config = dict(
    n_layer=13,
    d_model=256,
    n_experts=128,
    experts_per_token=8,
    d_expert=32,
    d_shared_expert=64,
    activation='geglu',
    moe_layers=[0, 1, 2, 3, 4, 5, 6, 7, 8, 9, 10, 11, 12],
    router_score='sigmoid',
    normalize_top_k=False,
    routed_scale=0.707,
    balance_loss=0.00397,
    balance_bias=False,
    shared_expert_gate=True,
    init_std_router=0.007,
    lr_router=0.000236,
    n_head=8,
    n_kv_head=8,
    head_dim=32,
    vocab_size=8192,
    norm='rmsnorm',
    norm_place='pre',
    norm_eps=1e-05,
    positions='rope',
    rope_base=6780.0,
    rope_fraction=1.0,
    qk_norm=False,
    attn_scale=0.177,
    tie_embeddings=True,
    parallel_block=False,
    init='trunc',
    init_std_qkv=0.0274,
    init_std_o=0.0,
    init_std_up=0.0274,
    init_std_down=0.0,
    optimizer='adam_variant',
    lr=0.000507,
    beta1=0.9,
    weight_decay=0.16,
    lr_head=0.00564,
    grad_clip=1.0,
    warmup_steps=268,
    schedule='wsd',
    decay_fraction=0.471,
    decay_shape='linear',
    final_lr_fraction=0.05,
    batch_tokens=[16384, 32768, 65536, 131072],
    seq_len=512,
    doc_mask=True,
    train_tokens=315500000,
    steps=5323,
    dataset='wikipedia_en',
)
Below are experts of layer 7 (counted from 0) of a mixture-of-experts language model. Rows are named router (the router's row for the expert), gate (a neuron's input weights, with its number), up (a neuron's input weights, with its number) and show model dimensions 192-255. Each number is 128 + 24 x the weight over its row's rms, rounded and kept within 0 to 255. Numbers have three digits each.
After each expert's rows: "comes after" lists some tokens at least twice as common just before its tokens as in all text. This comes from a sample of Wikipedia text that the model never trained on. Tokens count by the router's weight.

# expert 66
router:127116165132160132146108130114107128111126129122138124127111166147141116136142140145147149115111174112132183124174121096129108116127145174090112120107140064162126119124144107118128150173122130
gate0:106140128146133117136127139148105123140112114124103123176181119156123148121113113174102101128148117129136137101114156127148135119152123131134159124134120125107098142129146114133149139159149150
up0:158128133093157140120156114117118090102128144099137129191171157174145130139105153150138124132155172139114141041108149139135160111128092162147126127117133115116121126107166114106100150123142151
gate1:077088120106143124141152140127114162168134129121171145083117184155139140130093159163159135104175120113134151108142107153134125125158119145155139119132138127156137094133119072182099149106088161
up1:182150129157116151104134137122159107086130107099098114156117068133141141127132102123109101177122116151154089141108145125146139126100115084096159117140120198115129133106136162105134107142141102
gate2:132147204123183118153140110134096149143169155119143162129093148158155142128120100140129143128122162094130153116137139072129124086168186122144103117138141086136108122103100128109131156146111130
up2:122168079139064134117108156115147179098122125137132097132139152107145124167133121146134129117146111080077129155192141141094151117085104092126105155152164161148140115142149107108161122098120184
gate3:126118133150115102185125167117127093144097094131165115095126118148163159112138111121131143114148118150100152108149114112106111127112118118101165108098131161151134135138175064148084147077139111
up3:159172090102122128100109119122155136135142103128066152120090128152105142104115119182094117089081121124129082124091172131146148147150138107101134125133099150152143148107104140157166092125133138
comes after: " the", " a", "2", " and", " is", " are"

# expert 122
router:127114146117134133144142189133122093116087095137086105131166168129162135109136175105154125122118139115130166142159137140134165130115173107100104089140082145150106096131136096097093127144186150
gate0:124132111131164139104118176161138167113106130116122148135132140132134153111113145143128136149116166131118131148131130107121138131109163140146098110122114140138153143150114087116115148145116158
up0:131106135129108131092132127154128154140052101152109191150103130142124151071119178136173092120144148111185154118152143144109173118130196141146126099128113170106132069102121089107085137133141164
gate1:114130095137134186154130185132099096095132139129162139155126148133170132081118157096120117151121096160137177125135164140105133129120162110124125095123140104173076132123138116114119134138154136
up1:169114130126085131099134090119148106154134108116140122070073211135113111093135098118080183139166155114122108118090127184166093151154085095120132141121140115089166112161115130138108123163112146
gate2:099158094135138155140109102139124151143080097153137149114180131127142124111102134134181108189137089102127113179119133120113125081152120162117135100107107148144137117144092086112188109109128101
up2:113131125191132076110154119144123111154172176139131121151100103117071144130133146135131121094124153132132108084123113102146147116077149130175151140136156134123143104116186160160095117116118097
gate3:123103092107131103133119152094149094159131078118161135141182122143151107114093123123135144054123160136076182136126119152147123078120182087131129099110064072167130106106105121121083117120138122
up3:106129110111124138149121169093174129134106129130142121179157117158108094102101125142104132118178098153129182153127116124113151163113122133162179095106103155134108136109083117141108131114088076
comes after: "9", "0", " F", " V", " f", "–"

# expert 117
router:130120119126127090128159126101102094153113103091107145119107164155175116057122134116133093090116142093152151143167135159123137112120116126087092085137114111163093152113117117142097120172077152
gate0:152107129111172131101124085116143096108118148104146122133136166149156156129125147125135100106109168103145143112133139193161114151113074136117097084115126096109133104138136094127140156138080096
up0:139074149157129122112079116155142147133153157135130145104105140133128105107134124104128119126139169123058139086140123161131110101133096133100081106095099123100081122132145154146157095104122122
gate1:114145098164167105120134068113164093118133109108153114164034155130133088084116139117154098125145158148118181114169138141087189104115134102134114140153180126119066123144153142163131125109116145
up1:120143136139156106112148135090164098108109114115079139126134191140120119094086092162147110111189126105137140129125153161102137102127117145120116085135111145119130158152128132164134140118139126
gate2:124117118128108111108146122080106173090118151115125158131179143150123143120139132131138102133122167123198102125119153125147139150096120107096123127075146100148107142100130100130103132145148133
up2:177143150182136136133098101085114142130110113134093131152055137166117115108131123129136134121131121139136138162133131164146130149139142087082128098111137118212131128113130133106143140105171120
gate3:116107151119100110157156126176105136110112176090125095148078134134129136114083115166135174096100156109119158116155113097132119126142120106114062101118127118144136117169175142137100123187127084
up3:139134124097109103134160152125124113137141144123128128109143094082118127164171132106096098141168172147153121079147136170157135097117108107144135154143117131175107131127122108075102127147131138
comes after: " P", " S", " B", " C", " F", " T"

# expert 25
router:094122118103134086151140125141089131128113107102111060150183156135108148100100150140141124145130130139085169130161106133130108126135134143095129104130118116140084078144127117093094141153110131
gate0:106121106141135112160118121104082132153088125132080120127200098095122123100145173136158170106155105174134128122111139139115088147129111133119111132123115144122147131105140119114157138139145134
up0:149175140136135150102139164107143136154161153106105134170179141064116107107115157147128165082126115131095102130122159156143085173145148140117064136144110119097165130093136119132163136113105171
gate1:147104095157166129160162089117115152156093156152115141127165145141092120128108122134134113168112122100134148140125159113136139134132135185097144086110120129127121118128114140124100150105131145
up1:173103122136135146138103112124142128102119138122155146164131145128145138163150140140082113142118133158132161100143104122156144132155093108145120122144171142111119124177102121098177129163162106
gate2:152135126083156119154189135152127136106109112141150097107164161108125136097120135137139102177142128099150139127163142065100165120120121167111132089098128118138109111143112082177133137109186156
up2:119117097123119144162115114127095144131127101114093144107144131086126134113117105129162094109097117184156141116036161140142127074128112125092140147152126168172106126142109144128110139119091135
gate3:159114145143111092158140127125103148181066120092103115110153170102167144096153110165094139133128141125109144149119154146136148131076125155101130085108112117079124133098084069096105154123124149
up3:066113109119121151113109097146131131121145160161110161179126119107120137142156099111099172132120108149126102141144114129129090137152091134125112135147114126099115111199124138122146120127127104
comes after: " |", "|", "1", ",", "9", " in"

# expert 91
router:145117150082139146116146132151133128125123133136107118142135151131153122091125145109110080099142096141144145098150144124146163107135113111141113101089119118142078113149122108126052161130093117
gate0:154145173087127114138189152139130088148116134090107107111130158115123137129112126149130100149142124168132168112152127135145103165093138126126139151115118149134138150109115102127093144119151162
up0:088112109185132131132114115137117168082126100125135152140145137147106105120156157133152189135149119096106160189117084131127154099142109127127138105145137109141134124119094150125146100132085156
gate1:138119114119140132136122141106106103130079133109105104156113136127103108135104131136147108129106153115081129142153110172116115151135135107152153121098116109134090140117115179133107161124141115
up1:116107103131132141149097162079134098157136126145107135139117109075143140109154149106149115176103121089113162129129103144124134130078121133124151159107139147174108136121123084153127131098148138
gate2:090103092123126114104162125138121114125122098091153161138107146099168116091160088070119133131129126150129173089089120151124186098152104163114121117074139127095109129081093148099113123080104138
up2:102088123133124096126128128115129085125118095129110134141123103113172157112140128119121127142090107131111158097126144138120183145128123144127121131080136121092125134120110129149106126059094141
gate3:151120114143153103144189148094149123135109107117168127128159113140165125122143088099104123148122143171175127098108132114185120117106143125121125093128130091177087108082138150106171117146146145
up3:098138157148205139095085130130097146114128087111097146105106129150086130148101188124156158148123136140130099089150111156117128135141114112115125124153118119113157138130117125129109106126106086
comes after: ".", "\n", "==", " ==", " No", " U"

# expert 3
router:104131133153103074144140153150120094099161094125081058138120158145126116105084169123153145144135162103100148112140126160107140122119170099136101106079129092159122119072134127123095163108113134
gate0:104121149107103081105103132190081110112125141077174129136085143174137082126134121139156113142156081151119126122145119156130164135126147107136128098114126133142079142102148175103120117126134131
up0:078103101136132120115166128122115126084087117155158129118101142168110108143101129120153145161140145116119075103139119170096137160111097151108135116172150107131118117126090114107101105119157099
gate1:122142141144164089121136076092108103140149101135115099115106137095151109130109181129183121154122145125088151096107117181113145126116098129164102141082138088135125129100129104094154126144136109
up1:118160109158157110125176136076139088065127110116124114152090139164150196128113146091140096148115120127134154115123127113157147167106160110138146102098123137134103133094116141103126133147135102
gate2:121143105133104084138146102126156111123137163154117092159133124152111130123109124147086133129139111139113146143139132137132138152162132090089111110103149106161110118160107194125109142151162122
up2:141108118152142155163111098128117106140164109127087130158155108095096137133168122103116123133122140130137110167130140151117084098127108184105144138147149180115112138127134105128124112143086068
gate3:092131125167137102131128196133108098114072095142139124110126141111113113129100122106137095123126096122109164101156148147084166167091183136096130137152122085176133139117167117105077167086100101
up3:104135141163121075107111083145147097103115137142155125159114119099134132157088099143158132172122089131103154123179156156109144139099106140124130133127131109170153114148173077088129134107133089
comes after: "-", "–", "1", " (", "2", "0"

# expert 52
router:144084127092091109131105114129137106153141131102141117116139159108137107110162139121165116146126137104129168116135139158144126100114131118108099127127156109138126119107151133121122121119095111
gate0:112095163141142105139132077141061135101104146108123166104082166133074112112122130098147130123116173121160123116141105116138162125102143086127121125103125107136157111130163126120131164107150121
up0:108114163131148124140068107143107147112124152097130147132088151108118087110117175047135158122116148097144144167147099139131132133120137136122123085125170123130160126154131145093111172144150108
gate1:123082139143089164143126130139131126135162129137114104155146103115161106154138170126127125087175142090124119179161125143086089094085147119153136101092128110120089119128105103116080103121095127
up1:096133116164160112125157123148162110088087153126167161160108134154113212118158101122116119167144118133156151133075128086137152139158079156137097112159134140109113120118109133081115134117109119
gate2:126099131088134110151112099130150152156167142103130110117154130114127104135182170115153093099159081097134171115142132179089105103099127155101121096128131108099088082113178104138108104122104154
up2:151099141104143104149091185124167095121149127162130169142122129133108121140147128113104145179117170152087136170079143133115174125109105130094126135124139175123155132146125086120138099123098125
gate3:131121154103117117134129120184162150133163136141112117138148162132078128146131139174103153088141160135101128107121091099123150121141150135124093144160118151132086123131140098203110177134111135
up3:110150129147106133151143101148115127095105117101131119139082162108136129120141126112150117075132151148126117125170104083131142137124078095108097109113119111133104134089109077157100103082141150
comes after: " the", " of", " a", " and", " United", " in"

# expert 83
router:114131132097111097112128133137151134150129100094077077147086144091126151087142152133128112134112141155110142094151103165127103130110172145063108113138118102178100101150125123078113128113119146
gate0:106132139133116087112115113127127125160114127101122082100112120124145159100122142138154120127127111172122144117146120159131125141113147134045118108187153157173143095109160138111137130116097127
up0:107119116144112107139136105105150142151141125115111149097093140119143172120153122162135110072142124143167182090177119157137141184111145140095143149157136139136119112118131149089119125099158132
gate1:154132153151101132159113118120136122152127160121080106164131183115122112107130155122148110095115134114137108144143166160116114172095107108068125108123113155140114151137184104137125141105166077
up1:161172138127093151113175157124150105176144123121078122165141188080121131100123103127121118121103137116121142080124160163099120135093096085080121120127120181123103116136124104102145158139103110
gate2:125141184128110139137110117136157128107159165143122111163176143146112106091155150141121113126142077131172168096159136133113087155129144138135122167090124107135143105123149140162097119119156131
up2:118144120126148121153146210148104157077130141102157129102135113111109144096137059082120124120118130165127121111092174084140128101131145110139131142129131135162136150126122187131150150151164125
gate3:122158131138125152094092149108101176132123133172120119110150139118127143105104132142111126102129124136180114148120153120122123105108163066121118099111110146116124135157142104104105136138103130
up3:101139081138132141086107102104127069105147153133116101097109148156117088121130147104138118088152175129154175126151114145134126072083133138184138136138146151128084137136138125120129127102170090
comes after: " |", "%", "5", "6", "|", "4"

# expert 65
router:082074160105121124146101111110078151121113106102123091125175131141135123081134134142159146129149128100124150127143115107101108145113150126090144083147108117131077105095124133126127160108107151
gate0:103106147111131113082129095130137140072145173119116107086141126117098129104148138104150101186109179096138130111140156124085127123139156146107135113115129116153137123177143129145150150151137133
up0:132133084137084121126144130139122102131119102142124142101142131084192108132140122152093176056123154156122106143131145165218127103132166142153154099130153166143129157081148137100129125096147122
gate1:144132117116116099097129098130081105137138111105139109105125141104091137105147121131182135160112163179098167149149064118120136110120139126113129077097124117141109150118094102092134133146134116
up1:101105098165140125128130139158171144142141134111109134156120143112154116103076111127119143142137124114086144103088147134176138133176155132147134166119126154109155099107108156126126119123144122
gate2:102107137156151104148132137099129140194109150120102102137136124090171143070125104129084165114138077172149097167143160144127128125177133141068122139126110163134104116169143112111144153145109146
up2:167130155124136143116106172139174116114082101145148092131112096119178116151123144171107105127125118123100123147138139140133108117094132086150104162152148104141111162121147149123108109111154129
gate3:138107145127122111099145113133066112133120111120116141124176144126133102137161112136138116163101084133096126130098113179082176128121109134101116168119143037153126105097109097112159198116136147
up3:137100134136132100129142125131084136114119087142133175131127136134127123159170108129123134149113077112082128149091136175098148109085129104097152151084149095112113065120096123148136157088138144
comes after: "1", "2", " (", "–", "″", "°"

# expert 34
router:117131122096105115142150153175124166117111086137091126127152172142120160120078116156111118160160160126129137111156181164133126100102176111124156115115125124155082107143101118143110108087106122
gate0:156158111111149131140083114177166151146167129129144142128138157167091143124100133124086119160140150090124114115169130133127114142089193089127146131134110158159141130138089173122135110135136117
up0:183197184098066149144125172181135104154126152132115129133111142110109162121144148140145153170113166111110109144089094097152156123100112126124140098176163142106097168131096117137100151097090115
gate1:135166137144086112101095118148132145123129134138137136137130139161094164171125104128143092125089159128159091137142155128129108113140116131136145121083111108118104094143079141107117125098104135
up1:103134143083159145140137072141132094138134154148090136125156161111110127139155185101155090152141115114094142131129094134135114134119103131136125114099146147077122126132132142137126102118075117
gate2:101112133117116107115120146140091117112161120147149095112143123148126139135121105176139128087132151086135131124152122138114143112125193124130117179119120124182163137129133166119149109106129105
up2:153112114128144136096128142095129125122104134118120164156131124069112108115148140093141131152120106153115124140103130088138132157142066156123098111157141120093094123092143068162143157157129157
gate3:120135118154172107147111144150139105165092093127126110075104116122144139118113147138105142158159164138161128061119125160142111132119144156132119159159132134116108131109135085103066130108161130
up3:172137123121122115156124146130136110130105128117130140100113117162092132117110137147135101140159179129123135134134146134133145108085133163150199095115145101144072082106076123142086131145142124
comes after: ".", "\n", ",", " he", ")", " He"

# expert 103
router:098126118112123113167111167129128095110103107114115112155152144128086117122121163135127107171126138140135158125129113125127141117058121136084140098120158100202102089103139138137090100153108156
gate0:134107133155101112152122147139122088103119156122131098139129114132108133171139185185118154157136121133107155125135098137160114160111141083117162129156132094159131108159116107142143124107119119
up0:102160162119149110131142118065113144125140116139127177120102168113124147078101077095134125097131137114165121133124110116111189093131125148174100124118155143091137115133156126098165118145163129
gate1:115157125119166105163129132114122102146105124128083103108154148120109124091094131131115089099136119105133148155153148130139104121097135135126115115136116135162120092122141146149109119115120134
up1:138112127140110114075158151141106122119118122118170124111115095145141136139132156148155142141121132155111115109087119111106155121160125115110157111098143071113121145133105079086138128133154123
gate2:128166097105100104123129133132126125102074126127138120149137121147062133135136119180156123131136113107123083127149143121151079128072130116159133078137172120157101124184132138114119101168188116
up2:093102134149147125118116108097135171167182087122143125127145117080156107136124133097140121116095153149123177166120118126080172148134134126105125174109057141103132102078141121121118148082101125
gate3:110128098145109117149131180123141113104101144119099145095182124162078162082116090147157111103152151144108125156136147088103109192132144109096120112154144127143085116178144121123126115186111106
up3:088125124109117117107114059190108128182149126099158121172106156084176123139122148118118148118082083103129146116125119163130107147130143164135125133120098142128167147087125144108154133095151132
comes after: "2", "\n", "1", " (", "==", "4"

# expert 41
router:088110131142079073138124170139113126107133100095064101162138151123142130120156088120166155167128131168109157105119141128129141114162141150105116059132091108145105110123102102118147136157115093
gate0:115100138133106120171100118125142156154103139094077119139137117140133123116153114105142118078131093105149100117165142110133131106113130136112120129108117127180113077126163114130109075091155149
up0:117142129143175198091152141136127133099162112141153154073083145138123144141119152192094111149165120133145156135144148148124127135137118132155097148141148135132127146157139128161123146127145122
gate1:124104121082125119131152116168110181133126113135082080117100130145120101121142140118131149108130113103119132127166160154125132130173172155111138096146129083113122116141151113110142072148123138
up1:100102122153174147114155111122153093088099131149131154099130113120104154133127150141101130102135112130139157114133115149137161172102101132153151162099133174121112118124140124161111142128106144
gate2:105137102087096128151158117083129146142145101150083106108135145119104115114147139150098110122130116106117086100124159124106162135125168131141075089090110106132134094143141190138143128141153192
up2:078163129122094110158127129111127105126145136098060121111113167121071106164152126117114121120086121123100118128134128122108130151150155122128092135094099097119118124123128185160162165141123133
gate3:121110147102112132134177134113103148115119140100111128163139147159082131157150128082148150133125082132159147116110138103132120165098099097121128152099116101140152141099107091118152152169134131
up3:128096102068145157136094140077129110108108122138129119118157092122108135124091110133119117185117107146080144165111156105105130151133114110139099067099129136131129113157158135137149173130130129
comes after: "\n", "-", ":", ")", " /", "″"

# expert 40
router:135143160091158082129123119153133138117111128105131130119111148122100171093093097130160134122119134111101129118149136114157146137120158137105109097119105151194092103083127139094140125118122139
gate0:117121151139174124134118157142118128108094058130126118117085144124142132114102098142146131130156122099137128119137160105104146118163129121194129119149132155165138142119077126121122134104145141
up0:144136123113116147105139097115134120136100166125107085141096133139127104179122145129127085117064138177096125128089111136120122158127152126134124159107077096125135124162119129093123110156101100
gate1:109127108145094084139171115129144153100112133095130155118142134182125180112124124173120141153096133144160107121138139088114143115116146165081098085118118112119078140128125102153109142126113105
up1:125153129122116123156184134134121140122108115130135148099107121119149123080157139153120130134098143179112121102089089140117141139112149108133104118133130129129115159099120131137114116119136095
gate2:114120170173172096162119082167119154103118136106158124160131169144102134161130117148162118120103107086084100108141111158098145125147142144108114125143084112138072131114117118120114153132114114
up2:155146155120088091130141172140110115106094119112119134155131143110096116139125079127115110155087092134174108142153144113136125143126178179108153131113119097173106186073099078166142159110089089
gate3:174114136120094081112120110129136163136113117122126095145141154176122151109133068152169095161121139132104128138172156099132134141134120136137118099123113124110079115129151141168131105130086144
up3:095145127161134161172121158093123118153133135123129120158118123101173139148113140151103144143159099150150118136082104121095136090120097122132129125120123135137128127114151125107134119143132105
comes after: " the", " a", " and", " \"", "-", " of"

# expert 68
router:104131136132171131114087106125098078124099135130110135122143156106100131129123139122151122115106150111129168133167128119137160125112174148097102136132151106138107104120123106111083156153136188
gate0:104134133147205136100129096154152127108068132120131148144151145099079129140155143147130110156101166142127122060111135120134131076092180108105120168169132111110138143119158133164110151143198153
up0:137143147126133159109150105097081140112105141143094104145115095097132111136133094123115146120127094164149139166141137091145136137173113143148115101107111133092165137118126161108139137113155092
gate1:139161143065103114125156096124117146106125119167065097118135151132125120097117117169111118151142132100112158123149141149158162099147144137132123106074096123129127115146147120143130111125136134
up1:120093108143110126153124143105136116171120141064118079120123119144078123125152132117159142116086087142144108142129129118124091140128104100123142113151123132131130135132115140148136134112101122
gate2:114105130121100145112153118101100072100116121144092141152156129083155153075112144145095146137080157084161146163123140112154137133132182125129097123149118077134140080153125092149119113128057168
up2:124148161111130131118143141126073088108095105122139155155115096122128138114139145168135155146097104070154126178142112143087191129111135106146131143123131174154143098161147092154147138136099161
gate3:156107134151176099100095131118125100153130131125153111134133095137151105110110119134176121151144128105143154095148159163139090128126151142097157090161142149165131096099107108112141111128150161
up3:112156112118104131147140122129141128103124116149142106092076170152091131144102119151090155118120136181098087132129127134116140133154115111133170128107114121092134151111148120164119125101119082
comes after: " the", " a", " of", " and", "'", " The"

# expert 38
router:106108125127114093170121141128138161099129100094098119144155144161103170146118153160134079163109131116142144108146153136144137119093151125121117133160113124168082095106124125156110105099106145
gate0:160136162119158111127130111130129119144091138108139108156139152125111110126114179125155101111107175121129114120125135133137142146105139138142178114118135095112099102135116127102127160123153084
up0:143149154130103114156148120120121151173110126127141128140155125128128118131113174099155101070109155121128137154132142148111142101114129100148116120111104106128074159127089132115152142105142083
gate1:108127144130124155162126114134128142119129092157124148137158116165106121114096121144102097127132126100132181109108104136151145119094146150113149149157125139138101088110107128160147088106125175
up1:108158123149117150066123067121141135123138131161166101140094124127154119123141125109140144056120127147112160140143128116087127104153087111153133114107118172149189152110144126098128094140134100
gate2:113154104093114128139123129135131122135127149138115098107105169160118169136097139130109120124123129167106151100128159143138132130125086094108135184158132127098122144124124115126120132135104103
up2:105120124158141140137108117102149170118142148141125102125167097143136143118163081126123112119125104141157161140154137150092107148121102133145152151118157106170107139110143160126153103145186110
gate3:164153127119118095154142138145120170140149130131066132126161116106125183123070094151161113121110163141129193149136184097166132127134159137135108123145089173139107111111148120136106119109089121
up3:134096144125132120135155149111108141116129138155123116078125134093116153151105174146126097121131125144102130124137155140095137139094114142158120146154119134129113117142159134084132137099135113
comes after: "\n", "1", " (", " =", ")", "born"

# expert 51
router:109118108143119097116144187161141090108146104098090113143132177112131119083085142089105105149148158111114135125158126155098167120114148097140109078112127085147113125083163115089117139151086130
gate0:115104158130109071100135134073116140098156113185113111154150123147087107095137100082124119136112145107135166101170176121105130134120128149108144121148141068121107135137108085096135158151153113
up0:124140105169077092088138135168144087112143098177142074118144121136072079078155086117115145081111138133135145091169135168119129119149149135119100115106161125097134167138117091107102154156173128
gate1:122132068158119104144085148140122147137140112123087133100176159135163100109148147146101097122173134116113129122124112154136144137150152096134134109145118103133153119114140094193086148145082163
up1:110115069127120103121139138147095136102131120135145093073175110120126141128135113138123117112130111141137128176131145110104151173124151098162123119116177082106089164096129128129126089136126136
gate2:105117114121104126107137181155145108138170107052128060124129204153154085115123129097069105161161137119121144116119106110087113129144145129135112109139132097078126121190124139116114133116125126
up2:119097086136171124118097133122121176146151142131103139121105152142127150121121150118126137156159174134116145126146102129118152150138146137192119156120142138098098136117112102165111140090159158
gate3:098127114123123101100171130191129111125143121118114136126100167125084155131136147144102106130146156098121120128151154152111159162095137120103105124097140099160089131157197095140137109143119124
up3:149120173090139100094155102136118090101099119098127102105170120080145148110107130142112092149128123139145130138103118145161119140095130118123093152127127118177087142137166105147136113144141151
comes after: "-", " S", "1", " (", "S", "s"

# expert 36
router:078130131082095115159122123119109108145112120073110113102130173098123159121122154146140142154130126118108158122132119141118132138112127094063110077149121109133151102081138113129134150132105141
gate0:153096128125109111119128165118140104158141143146165121123100144097166124137065133158085091152139129070105140112126126178143152117121122106093148117139136135130122146105149106127126107124097140
up0:106141138130115125135117130171180065144121132116158082120070129052102119137118182161111144152115133140138145083081089133104113130106145101077107081116113121141114152092112109111131122112094129
gate1:114122153127104112148105136132095164145137121100127095160108144091103123130130152130145135159121119130144116109145069156123109170137121059126134132118098115089117122119150147137152116145111153
up1:136160098118117129150154153092155126168134182163153151119119092102126152115122122141111143137153123155124148181116101132132131079120107130151098142125149146125119138176145144126142140146137138
gate2:136084168117100124126121114128150130073152126121116065105140134140174151103170126110142136130152147161133110105111084095122096121101135133132096090114177101181140141132120131102115096113101183
up2:106159078158129136117125112147095157176131139147122161153135120130094114121119094158126106132117119103144143103118156117171171145138135093136161115098094170121144109130104131113113138156151086
gate3:087111141131140131092094116098183077161130084148104144154132132147137169113114112132119118173128122107143135141064138144173156148134104098090163076129088158147119149102155114107138092115156145
up3:136137129130115118147155115143157147150099132153119096120113113127097086123139123109094140102120156119109113092160114150117099106124114121157145135167113147139123124131077113194144153133115129
comes after: " in", " of", ",", " at", " =", " New"

# expert 45
router:129113148142149092114133108136102155151102127115162133084135170117139146118154123151146108124129134110128177105151124087089136137147115122136154129127173108122115072171132105126093175124106129
gate0:110149101139164132085143139117103168110133096060146125110157131109167092130122122136138154116123117121107122135146147176143108120136149117108130120108173117142129100134130114078106134141114103
up0:094136138152142137107133165171066150118129124104116129146149104143156152131107132127129179165132121145140117132140114128106128137154136102132128106125207087111098096133159092117106109152162137
gate1:104099131132147113114126135162118162133149116129127118153139139132164150159129114102173126096099144139165096104131132129113137144135158150121128126147099121083071099151134098136120123085112127
up1:140127122110171116137106125111156094114115143114136126148127088168096091090087142135104108146148122110089125136128120139142167117117146121125096100163124149200167151101137160104136135139142123
gate2:125086140145165123107119121136099127116131096112100131122147151110160147111161153123144091148109121134094101164111161128117051145181105120159159127115127116128122067140171111119140104110123160
up2:151117111121113139157144146145113126124145137131173130147104150105107159165114117128083128184134107130141155073126137145110127125094122162172139161142120194155092152117148118134099128116150156
gate3:096124165122183125153160133129145139171076100131112120108118178151137189161170149145173114135113132123088187124125117134129126114120111132107174142155105143111163053123108152086110171097143143
up3:124121118109165118142157099098119158169054148105137153113142146154138129118152128130169094124132113145141120131090107129151135070128127129135150086133129155150139105152092091090119120128152164
comes after: " ", "2", "m", "am", "om", "z"

# expert 94
router:100111117117147131147142133166095105163119116126119126119098155132133159104126134147127144113131149123128162146119110137134129115106169105122121138109107096167089110088147149150116127152141138
gate0:119141149137127110146145138132140141093151104142078129101142124174121152128106110137131154141147171118138095116106124122184094124111136107097151147156093132170129099088145158099139113158118117
up0:076158146126109118137106131155115118134134095120100129090114122160125162109108134130130161107160128139138134111126139090155115133109142105095119115151113115172103130081120168116126112152139169
gate1:098129150129122148137132125136138101117152118124123159096102135138123132098107108123151160149148128094135114114137128158133119150130112078136160120142066143139097137102092137130152147147124099
up1:130106119089108147106142067143158123139118128102184131142160132138126114112130130113128098137140100115143123140166087134062129177115157112157152163143131108102166135148144122133132100138128136
gate2:157110106083127129106121108161105125086127137131156065138141137122085117143110119118140153120109143155119130134117158131147162113082141124110159103121172095125110138122112157154105093134142096
up2:123099104154106117130091109180129144107121083111137109121103151104108128104097119134121140131108103167166105135106131170132176144121139137143147097098092100135107142129182104111140148132120114
gate3:111104132111180121137142125155125142126119101164144099162125124092140174142103154136137146131132100112125111139165134123117142151130161121170135120119096085137112160100160135100102170139171125
up3:137099143166099166130110116137091151083129088112162138147102138111135177122124107131137130117138138125148105160131121132113156123078091120152119096103068110156086098118151110075143159143140120
comes after: " a", " \"", " the", " (", " to", " and"

# expert 77
router:106148120145107083101115115140087110124127132104080121122152155112117091129096140103170121165115168168103153127133134117107104136148129153103112093129150143138143109119127109134151123150160152
gate0:090128065123129112148085116124094144079133121162115138153140141135133116128088102150145139152119110125165165137096152183110139159126132152136108131114167081109117123120135155133134172131122086
up0:136159128166144138113173169108185112140139114131116092127168137158115122144117088132114089100118121130085118144153140116125123151115121093107141166130097177141102101115099132142128097107142137
gate1:121181107142150122128122192103096167076138123135167093119114121104163117110089148110132130133121096134142138125140108120103131096144156128079137100129089119143122118144161145116134145142134120
up1:121139149144119191136124094163109091138145113089110136116126159148097151134118119187146122115123151132100111098114158147134101153134130115174103160103173140116118139150119119119131159129132080
gate2:129103118143141135117149129111099146135152159124114094127107131090136120130108152158149095145119134167105160158143098125186124110143123137133131142128098173092120108132161145146125111168110146
up2:114117099125104123117138109136150127175106143162143116170172098102144154132151129115123153160123127141133157112132110133147138094107147115133099112118109098098137159094116110105105135139129089
gate3:149163143118112108140117150103129137125127098122167126088132178123126106116157088149153123168124122130126129158122103170130127105130132080143134096116112124147143124132099161123145158145117152
up3:192101125183156133132193111136127123148124134135159125143154117170127203101173109131145130133158115097154164122136130151143141161116076158114126149130122143129121157071131106120093166116131087
comes after: "\n", "-", " |", ")", ".", ":"